{
  "num_hidden_layers": 8,
  "hidden_size": 256,
  "n_experts": 128,
  "experts_per_token": 8,
  "d_expert": 32,
  "d_shared_expert": 64,
  "hidden_act": "swiglu",
  "moe_layers": [2, 3, 4, 5, 6, 7],
  "router_score": "softmax",
  "normalize_top_k": true,
  "routed_scale": 2.83,
  "balance_loss": 0.0187,
  "balance_bias": false,
  "router_bias": true,
  "n_groups": 8,
  "groups_per_token": 2,
  "init_std_router": 0.0304,
  "lr_router": 0.000439,
  "num_attention_heads": 4,
  "num_key_value_heads": 1,
  "head_dim": 64,
  "vocab_size": 16384,
  "norm": "rmsnorm",
  "norm_place": "pre",
  "norm_eps": 1e-05,
  "positions": "rope",
  "rope_theta": 10000.0,
  "rope_fraction": 1.0,
  "qk_norm": false,
  "attn_scale": 0.125,
  "tie_word_embeddings": true,
  "parallel_block": false,
  "init": "uniform",
  "init_std_qkv": 0.0419,
  "init_std_o": 0.052,
  "init_std_up": 0.0599,
  "init_std_down": 0.0599,
  "optimizer": "soap_variant",
  "learning_rate": 0.00424,
  "weight_decay": 0.0,
  "lr_head": 0.00822,
  "max_grad_norm": 0.5,
  "warmup_steps": 200,
  "schedule": "wsd",
  "decay_fraction": 1.0,
  "decay_shape": "linear",
  "final_lr_fraction": 0.0,
  "batch_tokens": [16384, 32768, 49152],
  "max_seq_len": 1024,
  "doc_mask": false,
  "train_tokens": 319600000,
  "max_steps": 10957,
  "dataset": "wikipedia_en"
}
Below are experts of layer 4 (counted from 0) of a mixture-of-experts language model. Rows are named router (the router's row for the expert), gate (a neuron's input weights, with its number), up (a neuron's input weights, with its number) and show model dimensions 0-255. Each number is 128 + 24 x the weight over its row's rms, rounded and kept within 0 to 255. Numbers have three digits each.
After each expert's rows: "gets" lists some tokens that make up at least twice as much of what it gets as of all text; "mostly gets" lists some tokens that are sent to it at least half of the time. This comes from a sample of Wikipedia text that the model never trained on. Tokens count by the router's weight.

# expert 97
router:097122128147131125135145107136163167095132128143087114137129113163137118142117153135122131136118069131086165136103128107127112130169093113075146108117155120120098095148134113111108107167114155135129114093142143134091111124137178099155083123158143144109155060113170092154109165148095122094086119115184133137166132098099144169110126099106132127154135133152162133146155153139149127108151087103117127084164109131124124123143112103152140123155109120134146146148191109143133191135127132131106128108129122123081130164105140112123119129108162143137102104147132104117108153168096092170140175132149165123103127123122148147189134106124134096156112123107136124118087133134149104148111138159120091096148115150114157115149131103142174132115134111145174140087113164163121152130172159
gate0:084124141093072139119090116152129097119115130104111167139106120151159091131102151126092139147103122116100148157099109088159130121137153126102125157122146157088142138121147134101119132172133125123143126152136148139181077121137146140128106151151128168135091149147142104170116128087084142112080139120106122141131162097098182097148137113100175120149122098118111107135122094160143112103147096132156139128152124094133181132074096127145118123141159109142127123098138125103142104154101176164081097118149099120103091130119102111112135118153134106114140107123105110103161133131069073170120133150120135114152142134140168116123144152142138112093138118130104139076114153114162127137126131151142152114123154143155156101110081101114145137141115142148116045093127172145102126115130121
up0:145134144164149203141168104125139104120187158103105160101112144151133109099161094097112144142133113094105111140119126119151148107091149120121137139143155140140138132122128118145078123145114147137136125114114148126136123130149144121137180103117069125143120099095132168102118140168125097167108113149102123098126113090151118141117167117153139172134110121125111141201106114112132125101117127136101121109152115134141124164178130126168135118089113127051142091135124132165116138138104126127173116136096106125084136124154137106135109127132140124104175136098156103127083115099157135121068164137146118121110094130164099111165128121179098081174149153113133126111101091084157131115136157138114133122108131107176145158114162126120121111110143101135121121132126118145150112139160191
gets: "C", ":", "F", " 0", "S", " G"
mostly gets: " :", "|---|---|---|", " g", "|---|---|---|---|---|---|", "|---|---|---|---", " pres"

# expert 30
router:137111108156130118098152089101155113142147110098097138093098135120112138158124141158111127127125095094114106112164168133151128148142097093096158113151139161133136140162128140096105098118113151147114114097129146073091085126148189090166159094089116090141094145113123111154113174109157137140104086153167154153155155137101100120127102101128111161138089152116104148169088139126132115167136146155140124124143160125139139126169150128171097116121127106147103121106140087118140116143121151147091162130152093131129134100141105086153101106142145114131095105155130115125078091133142105106113153142087127140120162108160161107173161142161110154158160088126150156108108106148120144165127164098110169116166110133132154118139146091151108146165148096147128103152132129132159144117124149
gate0:140102131125124148108100094112100127167170062105128169157116114113131168100105084119109109143124151145126103105129140129100141114170128140129150129123115137098105125111122103127170146095112202152126103143085132111140130151123102139099143120135097107171113151114159119104063112109130141117120143084143119098118129111145093164138142180127089131120152097141116132128130119086110119146120098150136190106113160098153107127130187137110132189159096120146117145140147103134131144114143113119153113098126122096150130134127135133158126168147132167144117145135130079132125140104164099146186142112123132145161140126122129108132098133127127148126123121135162132078135148133105149102142102152176092125134118095160120140152159105133191094156127164167141162126076145131161085117130163
up0:135117164153106165098133131137111150120124124119136127127146144140134117091127163148112147171068140123165105146117109142099131134107110104108143154145146104147127102123138114116080142134096127114082133116202147154104125108140149162144114161156132144151147131164121106111110122146147124129111110090163127153155124152121152172153089120111169158128134134115136120125136105122142149119171137170127122137166090161135148144160087086147042100128133150135155153088122154099099132130121136093166142127122149086131149148142169144105134121132111135138119090122118142087136175141111086133145082095106126113115101139140126116138161183081139129140095091130112097140103117120139114098115159148127134112111137145174108147104077070118106089142172147139141072119161122097156137128116127
gets: "|", " |", "-", " •", "=", " 1"
mostly gets: "|", " Medal", " Best", "elected", " Supreme", " whether"

# expert 19
router:086082163166136140130146136098093150146156152123106108156099092149126173167109119107112145101108142142125095142087130118128134088097085130119175096157111086138119086117130109119130123172169159164129130132110127124141150154120159141153130116154128157123159076129124106103161122111117155118116121157145120154127112158123097118100100159141153125088147140086173150094146117108154106154128125109113157121119142148137117164126173120119118095125107112155107142130160105161108146093102111095087129094140136144120095103119160160134165158125180100131122087143138071086141148164115123135120123160116147133140155145143150138143095122121119115144111150121127132144111103135106123147101102122078110151161106129159087101138177098173160123093169088158145102172128160128119135143151136
gate0:117146129097120139139143150121134114100133110117129130137156155125123126129078193090093092092145149175174126118138149119141179151132127120149121142122154118120143145171110112137095145103163119173084147119117167168109150125129129114123145139161150165094101138129140085145130189095161135159139132149103121119135153167121131101091147112136116134119111172136125153119104085130071159075153110126124118122126158153159111176157130133090155089140152131119092138153105157139162128142109100116095117088123155148101107147125098109129128144137125168146159154086118142116105187123124132116165107094124121164113154100126134136095107112151089127127111079120133119106132136168129092142149153132135079115144113132133131110160171133100122122143094146149111127194118166110175131130126118
up0:123118140142119093101139102110139109156060148153127123126122149137106119064179081098085134110140117130141124128113148137164115164118176128109111145104158094134129113104142176128170098195143123111114129129146104129112087127136085105132132150117127121163098151155089108104095149129083102159079155119119142095104076119182081099111131078138165122143138123145145103102139159140140102155132121106162145107121142084112125119131127153122114166117150123124142139145125095163095103133109110088097125153118087121137112100126116107118155118110156114096094154100108202139158140110111169122102125099146128127121103131129110131121151142082123116180149151128137120088150154130121139126129127135105128170107165135116123179163128145107122128126141126115092130114132122083150112122125105
gets: " 2", " 1", " 3", " 0", " 4", " 5"
mostly gets: " 10", " 12", " 15", " 20", " 22", " 2"

# expert 103
router:113119139089143134144145127136147099137106094162086132147113135096089122129142165137141096122138096126148173111110092166126116150109170146085169116161156112100095106130092107127099098122118159122093118077118128125119154137110113124092142121087167136147137129155118120172169152170118092089178147121123107117141159100125164079107138102117129109117159120113111129147155106107153104129146070104077110117151145154135134117118138127141112160151108091151118139152123165126105134135168091116090151122155122112098134128177147097117109163140097178165152163185137133135117170108128152140128127155093101153127151166156146139108128140107158120123111155118108107140111137105149098129114092103134158127107106106143117127145153117143153104107174149138174176124166141139136138100160146
gate0:105091135126122149156137144146111122150137112148098109119097118136155142157151139114096142147147109111103091100142130092144093119142123125125163141132089075118125119067122127106070147096092086110170141132142126107128112094096163145114138147132099121140135101106118115157128140169143112125128143177116101145117115146154119111080130119152115126129074139122119164129151107125093145142192117096149119127127153100146140137154143151134104143141127119120167106147148169124118139099138098115117111159161120206102089096128076138123116102139100106141091129133110163120079157124149135063117133123109132134103166130115126139133126137115121168168160128127119101122113101126122157101158142170144120089106110148122160169170151155098134143135171131192155088117131096103151091120129107
up0:121127125099084141121084124095121167097159120115160124110133136083129129143112103109163164159116112162167109166122129161130100104134152176139150132092144125133124132113139128108113123092155149132155163158129164096130116111150106117123117210137105135117100146132146118107142157094112122151136120149169150119127138130152126155145131144124136117105161127112119090155102120115115145123137145170141133119129132085137127157156111112144128060142116125099126106110174128148134156104112126145175080170176129119099139135131123156117137130137173120144107133117115079112175107129127163157119147072134134163152141104154106070133138117098132108141121137145137076153149153122127107117106169086135149170082126095108090150085146114100151145165056149167138111119129135148140132147150143
gets: "S", " Location", ":", " (", "C", "°"
mostly gets: " Location", "″", " Coordinates", " UTC", "°", " formed"

# expert 29
router:119107125113122116132155090135147117132147100118113126123114117096161123149116089103123143157116107082136082084131116082134140152131131144116131134099135144129127110157111127086110109162079131148128113138119148117117108142127164117169147164102162118172104136129137118130100140123113162181073153168091175172140134122109074092121130100148106149138149131123154144114132114114081104131149143164167119146180153115125177115152116097180112137146151116159134150112124083127126131150081144154115177083172101154109143114109133131125071096142136148097130113122159111135115095100163146096132184143100159166085108113108154105138182127138104128127102117115185165115101108150151121138144116114132141116091125114140131134130108110155159138147161103123135111116119154116157136160137149
gate0:120147131132138142089105125123104139123124155088101153125165113034118100163132180119104138102144146110107132148139108163171136148141095106148128136094155139134166121075124138154119114155129122150117087120144082109138101134112134093161177134122109076120152117151124118127188121148113081108138136179143126116132142112111127108097139144122121134141114131166134091150133140127167139124155147120112123129118132137096130103093072117124131143139152125133147125105114092100147129138150112142091106131122146125120136130122138102155122115116197137102113128129139119091126112085138173136090143159179170085116140058083127094103118157148107118122171118133096121142121138164142148140138132071095147090118129116113120117113144108137129085103172105097148130147077139131125142156148102
up0:112080102090123133137161122162092140117099107114118166141084148117098108116131159111159137136144144107091107142084113119100111117098174147180120131097120155128144160122113125117096143118100115156157112156141104148150098178104128137170101131122114110133156156098158105132170107139127126144128122161126135161140117099138137136111115107121113153080118144124145133088153129169129123088130167114112106110160096093132163109067085102143109145129151127135105119133098159139128144160126134079152087157136095161154175122170121141124090131106104127108118090139079125132145144102121062108114164128132141122168109129089112114119150157079118123115162103150110156144128106146096122105117181107098121095096138114130142126184144149106115108114093121150118126102108134145117112176132155
gets: "|", " |", "-", ";", ":", "="
mostly gets: "|", "After", " |", " faced", "=", "===="

# expert 83
router:122101128134146122105139086135107131142110104131131103142145160169133112109106110075165100097109097099150116151131134156091127097089110101099107121183126110118141106143086121135154110127117125088110124096138126108102098150135106115171101112163132127090145131098078111141133105109119138095113122110149142145077134088117134134172118144164155145136138108150087160069132111117191139146136100132116168142116139112108092118109166151103148159147113137163105127138159134129164176117109125133123120088070096124107184118129166133141184165136102139158115126160135111128126105137091119136072108123117127120155142155135155125131150130107127167146110110119095159124109175095130139110099114167137114132125157082087123115147163108155147150115117147123138106162150137162176136123155125
gate0:084155127124097132163135103121062097146098146159153112142102114109130126128112137106120144149125126115126170090131137172080107128142097151133090125151156113122053132147100131112100108102124135120114133147113151147169134152106094150145157119169124121154120106122153128148162116162117124175115141094102120151154157153124120099156148077173129161129128139122091145161134139113162137111155106132113111184107111177123137109123153113111157110147135109137136138138155130141129103152067121102105134098109145116129113144140157124140108092100106148126150158109158140133094095106143110091141135095109107091101135111076135111137129088123188130132113153173102174127090111176162122146152114102136132123103157108144131123108147104143137137149100113152156151142080092074153127149125105
up0:169134093111118130130118117162173104107140121164097147143158164078134112135128127072136088150124138153087133148129131118124092122123146137098130129122140157111119112116138129154128183151123172154126141163081133136128183133113125134114117154134129158113135103135129112148145142123097100167081121133139124159106081134180107133129143126117122103073068157149121105095099122159142094103138097141117157129120105110141092115156145157099123081121135145111142089103151094144145099136064163127135170132122135110153068161142114116127093106128067148102139118145123100168146123131138139112147121120118152193131141141111115131106154125170106134144157096103105101122110132108159079120117134127130147148131169121122154112136140149133151115121153081124190095091100108128119136115157114
gets: " 1", " 0", " 2", " 3", " 4", " "
mostly gets: " ", " low", " Central", " TBA", " Primary", " 34"

# expert 109
router:134116124171154123111141194097103131078149122156135155106113171127144100117184128110132110069119093129135148125107140170106145113161123137101130125165105127094161111144109138124115096112136100111151118134136141119113129119174123143103122095111122156107159103124139131137133158171133144113158092099156118108112166099138126149166089120117095135144109127164139132183146173134119138134151104146124064124097107183112111135132154154135136143133146145146143175141089136081125152092147137101121159120102151098109091151130126105132119092111134161153142172162123109112078143136118165147144123160109091145151107129103131136144102107167141117130095104075115133154091103109148137113107122105124105119177112150143105108104143112130115159132153108131114127149119147162183186130157106
gate0:136141127148129138106103151185120157133115143156144099153087074140135121110073116156130131084128124121142164112113157132163162137155136132135111146120119148124136131107128158133172108173143123131151135130109145127148126137146103153059160087110097135145154163111143179139130100096160152092099100138125124137133098130160081124126132106162101172146117120108142149109143172132122120149156162122089106126164131107137051109117115173081145105125098155145117153136084140145152146129110147089138121133088078100145180132119108103122139166120097108147111146144095124088088094167156128137116127124114123168113165130144153157128137124110137120130112082117133161129143137156130121121170155127093132129138115149111092149096131119115089140153086119152135146138111118157164117165089110
up0:110122103120136167107083133139103108112151108084145087200112140112151089133110108142148112120141169127104105124115140163148123131110078148100095114113098124118127117167112118163152144094092139150128130118113137127138137107083109083105101130088118122114128129138082116143125114126123137166181113100125091142117142154101132103130139151131081134123145105122150135158063129118159121165142167083136109114166136135119157128116167162116113125128131171133155115155158167152141208131131121142114131106107112168113152147154106152079101183102130115101145098129130133120144134154134130111075114122138124139156130138180137108168121125117101090156144172096122109133137167157125158108140108116142132171121166110130138098152120147137126096167149119095136071141133098130108131111124155
gets: " \"", "S", " is", " un", "C", "D"
mostly gets: " sl", " ins", " has", " un", " Pres", " Arch"